Experts of a small language model.
Size: 8 layers, width 256, vocabulary 32768, 132M parameters.
Experts: 64 experts in each of 8 layers, 2 picks a token, a sigmoid router.
Below are experts of layer 5 (counted from 0) of a mixture-of-experts language model. Rows are named router (the router's row for the expert) and show model dimensions 0-255. Each number is 128 + 24 x the weight over its row's rms, rounded and kept within 0 to 255.
After each expert's rows: "raises" lists some tokens whose logits its average output raises strongly, later layers aside; "mostly gets" lists some tokens that are sent to it at least half of the time. This comes from a sample of Wikipedia text that the model never trained on.

# expert 18
router [ 88 137 140 126 147 180 122 142 115 104 179 152 159 168 134 140 144 216 128 129 189 135 141 110 129 163 126 120 105 118 122 136 130 100 189 140 109 115 143 117 116 109 128 112 115 129 157 136 103  77 128 150 140 158 111 119 110 122 171  91  94 126 126 150 105 182 113 136  90 150 118 130 129 116 137 166 117 126 116 157 128 111 152  92 141 116 125 125 126 108 134 157 157 153 123  98 118 138 133 122 141  89 140 136 147 171 142  95 162 149 142 113 132 128 149 120 157  95 144 144 140  95 126  94  97 154 116 130 132 118 168 108 130  63 130 121  78 147  95 121 136 100 155 166 113 114 141  85 113 127 154 122  82 130 152 124 132 128 141 118 152  95 138 162 153  74  96 109 144 112 123 132 130 124 114 149 116 128 124 163 132 146 105 131 125 124 129 130 150 150 134 169 131 111 103  63 128 118 129 181 124  86 154 165 121 129 146 127 117 147 135 109 176  97 120  39 121 121 144 128 151 116 138 121 124 124 115 145 132 102 153 139 149 119 148 130 105 135 136 117 140 144 166 136 136 174 140 104  85 102 136  96  87 100 134 121]
raises: " and", " in", ";", " of", "\n", " for"
mostly gets: " University", " Army", " Department", " Council", " College", " School"

# expert 51
router [ 87  84 156 131 133 153 103 135 141 131 151 151 151 143 141 119 154 218 135 127 175 147 134 118 146 139 108 150 131 121 103  92 125  80 138 137  90 128 160 132 123 128 157 124 142 102 152 149 106  96 161 127 123 134 131  98 135 131 141 117 112 126 114 147 123 132 144 129 109 154 138 118 114 116 179 102 124 103 118 143 129  24 162 108 136 117  96 111 164 114 140 166 136 145 157  98 112 141 141 117 141 142 126 110 127 156 145 132 160 116 138 107 106 134 159 136 175 106 152 152 111 104 125 112 128 148 147 118 138  99 157 145 109  73 121 123  95 137  97 123 105  87 126 135 152 124 121  98  98 129 161 147 122 106 146 117 161 140 146 107 137 136 117 172 104  63 138 113 169  57 108 166 136 146 108 144 132 129 129 102 142 142 124 149 124 127 123 119 136 130 153 161 122 109 125  63 133 107 113 152 100  88 154 151 145 130 122 114  98 121 123 104 143 123 111  75 132 110 143 113 147 178 140 107 168 149  95 150 148 131 128 120 155 113 142 125 135 129 110 114 131 154 118 168 134 169 152 110  95 140 173 123  78  99 164 146]
raises: " and", "is", "-M", "et", "s"
mostly gets: "berg", "ić", "ović", "burg", "bach", "sky"

# expert 12
router [ 88  90 118 199 162 158 118 130 134 113 144 155 173 149 111 140 133 189 126 126 145 125 140 107 112 132 107 151 140 126 105 128 143 104 157 119  95 109 139 133 120 112 146 138 124 129 139 153 120 107 168 152 107 140 147  88 123 122 192 119 124 160 126 104 153 166 141 116 102 145 119 138 141 120 144 124  95 136 112 150 142  63 137 133 110 133 118 125 113 119 119 149 145 125 156  99 127 144 108 154 175 129 166 113 130 159 151 112 131 102 123  99 113 139 144 154 137 102 144 108 109 109 112 100 118 159 144 124 135 135 162 104 137 102 151 167 104 174 122 124 140  73 134 158 138 120 139 122  91 135 191 117  42 129 127 122 125 118 122  93 130 152 130 154 142  55 106  89 122  96 115 153 135 150  96 153 139 162 120 128 151 139 117 137  96 158 144 161 150 125 151 148 157 114 134  34 109 141 112 170  93  73 139 149 145 138 128 118 133 134 116 143 125  88 109 106 127  81  99 111 152 146 112 143 129 142 145 142 132 120 152 126 135 140 169 108 120 118 151 135 132 134 115 184 151 147 143 102 130 129 165 111 124 122 142 116]
raises: "d", "s", "in", "b", "l", "v"
mostly gets: "\\", "_{", "{", " \\", " $\\", "_"

# expert 52
router [109 152 104 155 126 144 127 168 146  84 106 150 126 108 110  97 135 204 113 121 151 176 150  99 153 144 131 156 120 127  90 142 128  91 174 127 102 100 143 113 128 128 135 140 118  99 146 140 111 122 181 116 119 147 105  81 136 134 187 173 143 141 146 144 128 150 110 147 105 152 136 147 127 103 131 124 134 129  98 147 137  84 152  88 141 118 139 132 136 117 112 125 135  81 137 128 156 132 123 104 133 141 138 121 137 133 125 114 146 112 153  84 140 137 116 134 131 127  99 133 145  97 154 131 135 141 126 159 150  89 132  98 105  69 140 145  75 134  77 121 130 121 146 122 174 121 127 128 106 119 136 100  69 108 177  93 136 103 122 131 136 122 115 126 151  76  74 126 159 101 103 162 156 149 113 150 109 163 103 124 143 134 133 113  68 150 124 158 123 158 152 131 127 112  99  69 131 101 127 152  87  95 133 133 117 139 136 130 133 187 120 104 151 100  96 101 128 109  81 136 172 150 125 129 138 120 129 168 167 118 131 135 132 134 125  94 109  75 137 152 125 136 146 163 143 131 125 102  98 129 145  90 120 120 167 142]
raises: "ab", "ag", "ump", "at", "ark", "as"
mostly gets: " New", " St", " St.", " st", " Sch", " Cl"

# expert 46
router [110 121 134 166 141 151  95 127 130 119 152 131 162 141 110 119 142 226 117 131 179 128 147 114 123 142 131 147 145 128 107 142 137  81 185 163 107 113 153 136 127 115 127 117 108 124 154 158  87 133 146 138 142 148 144  93 121 155 145 139  95 164 129 125 108 173 110 123 129 136 130 111 131 113 130 140 120 162 143 171 147  88 154 100 151 129 122 137 128 129 125 160 168 167 139 109 155 139 156 137 151 108 116  94 153 168 156  97 144 137 150 118 131 150 109 127 121  82 130 118 124 119 142 110 113 142 158 128 152 100 161 131  99  88 141 151  54 165  98 131 102  74 149 135 133 104 108 120 105 124 138 141  58 105 137 128 167 112 146 125 138 127 136 140 159  90 132  87 129 104 126 124 146 144 103 146 150 130  97 105 129 154 120 118 116 150 132 154 149 125 158 163 150 134 128 101 135 130 125 164 124  91 166 109 138 135 121 135 139 128 142 133 132  92  99  40 119 101 151 143 142 134 126 104 131 133 120 155 147  88 133 141 168 143 142  98  97 131 127 131 135 180 121 134 134 189 114  90 126  96 138  93  88 127 146 100]
raises: " in", " on", ";", " and", " of", " to"
mostly gets: " years", " services", " areas", " forces", " development", " members"

# expert 3
router [101 110 149 156 149 142 106 135 144 124 165 151 140 158 112 142 129 195 145 129 156 138 141 118 146 143 128 158 140 102 100 108 159  94 173 135 102 120 148 135 136 112 113 117 127 127 143 119 105 141 156 109 133  99 140 113 103 131 163 102  50 149 122 146 113 160 145 135 119 133 156 135 137 104 136 146 112 149 109 170 135  88 110 103 122 127 108 120 136  95 140 157 143 150 156  89 116 139 133 163 180 118 157 139 130 148 161 107 157 119 140  93 142 160 146 141 129  96 158 120 116 132 121 145 100 186 145 155 163  98 157  89 125  64 135 133  69 160 107 111 128  99 157 136 121 136 146  97 109 141 164 123  61 109 140  82 120 119 135 115 144 103 117 132 150  75 109  93 169 100 124 152 160 131  84 142 115 118 115 139 129 133 119 111 110 118 114 150 135 138 154 137 159 113 118  79 133 145  92 135  98  93 152 132 148 143 139 123 142 141 118 119 158 121 119  41 122 124 145 146 177 131 148 146 117 154 126 184 150 112 153 128 149 134 136 101  90 132 127 136 134 142 150 156 146 172 159 122 121 112 135 130  88 109 131 107]
raises: " of", " in", " with", " to", ";", " the"
mostly gets: " town", " city", " village", " station", " government", " line"

# expert 53
router [ 49 134 146 130 148 140 118 139 152  92 131 137 136 154 109 142 148 179 117 138 129 112 137 123 181 155 133 145  87 158 104 121 123 121 161 137 105 109 144 133 103 143 148 120 123 109 134 103 119 102 164 141 106 141 138  96 116 118 153 123 109 120 109 119 126 180  99 101  79 160 115 116 118 121 136 140 131 155 102 140 109  71 154  94 110 140 136  99 138 113 146 143 174 161 147  91 175 183 172 167 141 104 144 106 167 160 127 138 140  86 155 133 131 162 121 122 152 112 156 133 134 116 136 132 124 173 132 133 156 142 163 128 110  95 145 119  75 157  90 117 106 118 155 122 102 135 101 133 114 139 161 111  83 117 176 122 119 110 122  94 158 131 109 127 148  93 118 119 181  92 119 153 121 124 131 127 122 160 116 131 127 158  99 128 113 134 128 131 159 159 141 163 146  89 115  51 142 143 147 133 119 107 160 118 151 121 121 113 123 159  84 116 169 101 114  98 116  87 128 113 166 143 151 129 113 184 124 138 144 125 138 141 154 124 158 111 122 118 142 130 139 149 153 185 146 169 140 103 155 115 147 107 113 122 155 126]
raises: "il", "le", "b", "ell", "l", "el"
mostly gets: " My", " Is", " Be", " you", " Men", " You"

# expert 48
router [ 83 136 164 160 116 170 105 144 105 101 136 142 153 152 121 128 156 208 167 128 146 129 162 109  93 134 123 147 146 138 111 124 114  86 180 135 109 125 123 155 127 162 127 131 113 103 116 137 109 116 158 133  93 127 166  89 139 121 177 162  72 158 128  87 139 126 137 156 114 166 137 120 112 111 150 124 121 128 111 136 141  80 160  83 116 144 104 119 144 116 167 146 153 124 118 108 142 185 142 112 165 134 159 137 158 156 146 114 111 110 138 116 106 144  95 131 104  96 120 146 133 106 136  93 122 139 153 113 143 133 174 123 140  73 169 113  73 150 136 117 149 107 134 141 124 114 125 142 150 133 162 158  95 145 109 134 133 112 108 112 120 127 122 153 173  70 125  79 147 103  87 116 121 112  99 138 109 127  86  97 131 121  96 126 113 165 130 143 122 144 128 168 144 119 113  54 115 110 152 128 122  97 147 146 123 135 146 126 128 161 139 113 150 116 139 109 138  79 103 132 151 158 133 156 155 159 135 135 144  80 132 140 156 145 131  96 130 119 122  91 138 126 128 170 139 156 119  94 107  97 150 152  97 126 150 124]
raises: "en", "il", "ak", "ap", "ort", "arn"
mostly gets: " \"", " (P", " (M", " (C", " (S", " (N"

# expert 11
router [109 132 132 103 138 155 102 126  98 102 123 145 170 141 143 145 154 198 149 128 147 155 148 113 148 128 114 137 109 102  71 110 135  89 163 137 137 115 124 116 115 150  95 105 123 116 141 130 122 110 153 101 115 121 106  94 115 117 157 135  83 129 107 120 118 195 131 116  88 157 110 135 102 115 188 103 134 162 139 126 140  48 124 109 140 121 102 181 117 126 158 127 112 125 134 100 128 139 133 131 159 125 144 155 164 193 138 126 177 109 147  88 133 148 117 139 130  79 137 122 128 127 131 122 125 183 128 140 133 119 166 110 124  82 117 131  74 124 101 123 104 111 138 136 118 122 140 109 118 163 160 149  95 103 155  96 146 135 139 102 148 125 131 119 161  93 126 137 156  71 106 126 142 111 115 123 123 132 116 114 145 148 114 140 119 110 135 131 135 137 142 144 113  99 124  70 133 110 130 179 113 104 147 160 102 121 129 143 103 165 116  93 117 122 116 110 115  74 125 109 137 170 144 137 125 157  99 144 165 104 159 143 179  93 146 126 103 134 154 175 133 151 153 147 145 106 112  96 123 143 187 148 110 101 136 129]
raises: "es", "on", "id", "e,", "man", "i"
mostly gets: " North", "oth", "erm", "iber", "op", "imb"

# expert 13
router [114 126 128 171 164 129 117 135 124 107 138 133 152 146 131 132 150 202 122  86 137 128 122 117 138 130 138 170 125 110 102 140 174 109 189 129 109 122 118 100 112 129 132 101 103 122 126 150  89 117 114 163 130 107  96  91  99 131 158 145  78 150 118 151 119 171 115  98 110 134 140 137 134 106 135 133  92 119 120 113 185  67 147 117 121 106 117 139 133 123 134 143 143 124 146 116 116 121 169 129 188 132 153  99 180 155 138 129 176 133 131 112 134 119 130 131 152 106 118 138 100 128 130 120 129 147 126 119 131 106 161 107 136  86 122 138  25 176  95 133 116 107 144 141 137 129 106 100 117 130 132 117  96  99 158 113 157 124 111  99 136 111 144 139 134  86 115  93 142  95 150 129 148 147 105 123 109 119 102 132 143 104 109 135  90 131 108 128 135 140 143 133 120 129 126  55 135 129 124 151 120  90 166 126 143 147 140 132 133 129 105 122 148 115 149  48 126 102 149 131 161 108 140 151 161 143  96 161 131 145 139 168 179 101 167  99 110 151 119 140 152 146 174 144 161 164 116  93 103 139 141 113  99 137 130 122]
raises: "\n", "\n\n", " and", "\n ", ";", " |"
mostly gets: " also==", "==See", " Preceded", " Votes", " Succeeded", "|---|---|---|---|---|---|"

# expert 24
router [ 93  86 150 129 132 129 110 124 105  88 150 136 164 173 127 133 142 127 131 148 146 141 147  91 139 150 107 145 118 116 139 131 138  99 175 164  99 114  98 101 114 123 147 119 109  83 160 102 104 113 117 133 129 159 139  73 121 131 171 158 109 123 119 102 106 136 116 124 118 141 145 144 121 106 171 136 119 148 117 149 130 114 130 117 121 123 108 111 154 128 132 186 146 159 150  92 154 140 128 146 134  99 138 136 170 184 174 106 169 112 139 136 150 149 117 134 150 100 134 142 116 130 136 110 117 167 126 108 124 112 137 161 120  54 145 136  90 128 105 142 104 121 134 149 131 124 101 131 137  96 151 112 148 122 152 101 111 112 130 115 138 109 125 164 169  68 120 121 143  69  84 127 204 142 123 153  95 141 100 136 119 136 138 111  89 143 122 146 128 150 134 157 120 128 121  85 134 125 103 181  98 102 157 123 143 149 139 137 124 179 120 123 148 109 108  51 130 104 108  89 169 161 133 143 131 162 150 117 102  95 129 134 151 114 156 117 110 116 144 111 129 141 174 160 165 154 114 103 100 120 164  94 112 110 137 148]
raises: "\n", " However,", " It", " In", " The", " They"
mostly gets: "ed.", " However,", "ation.", "ers.", "\".", "ing."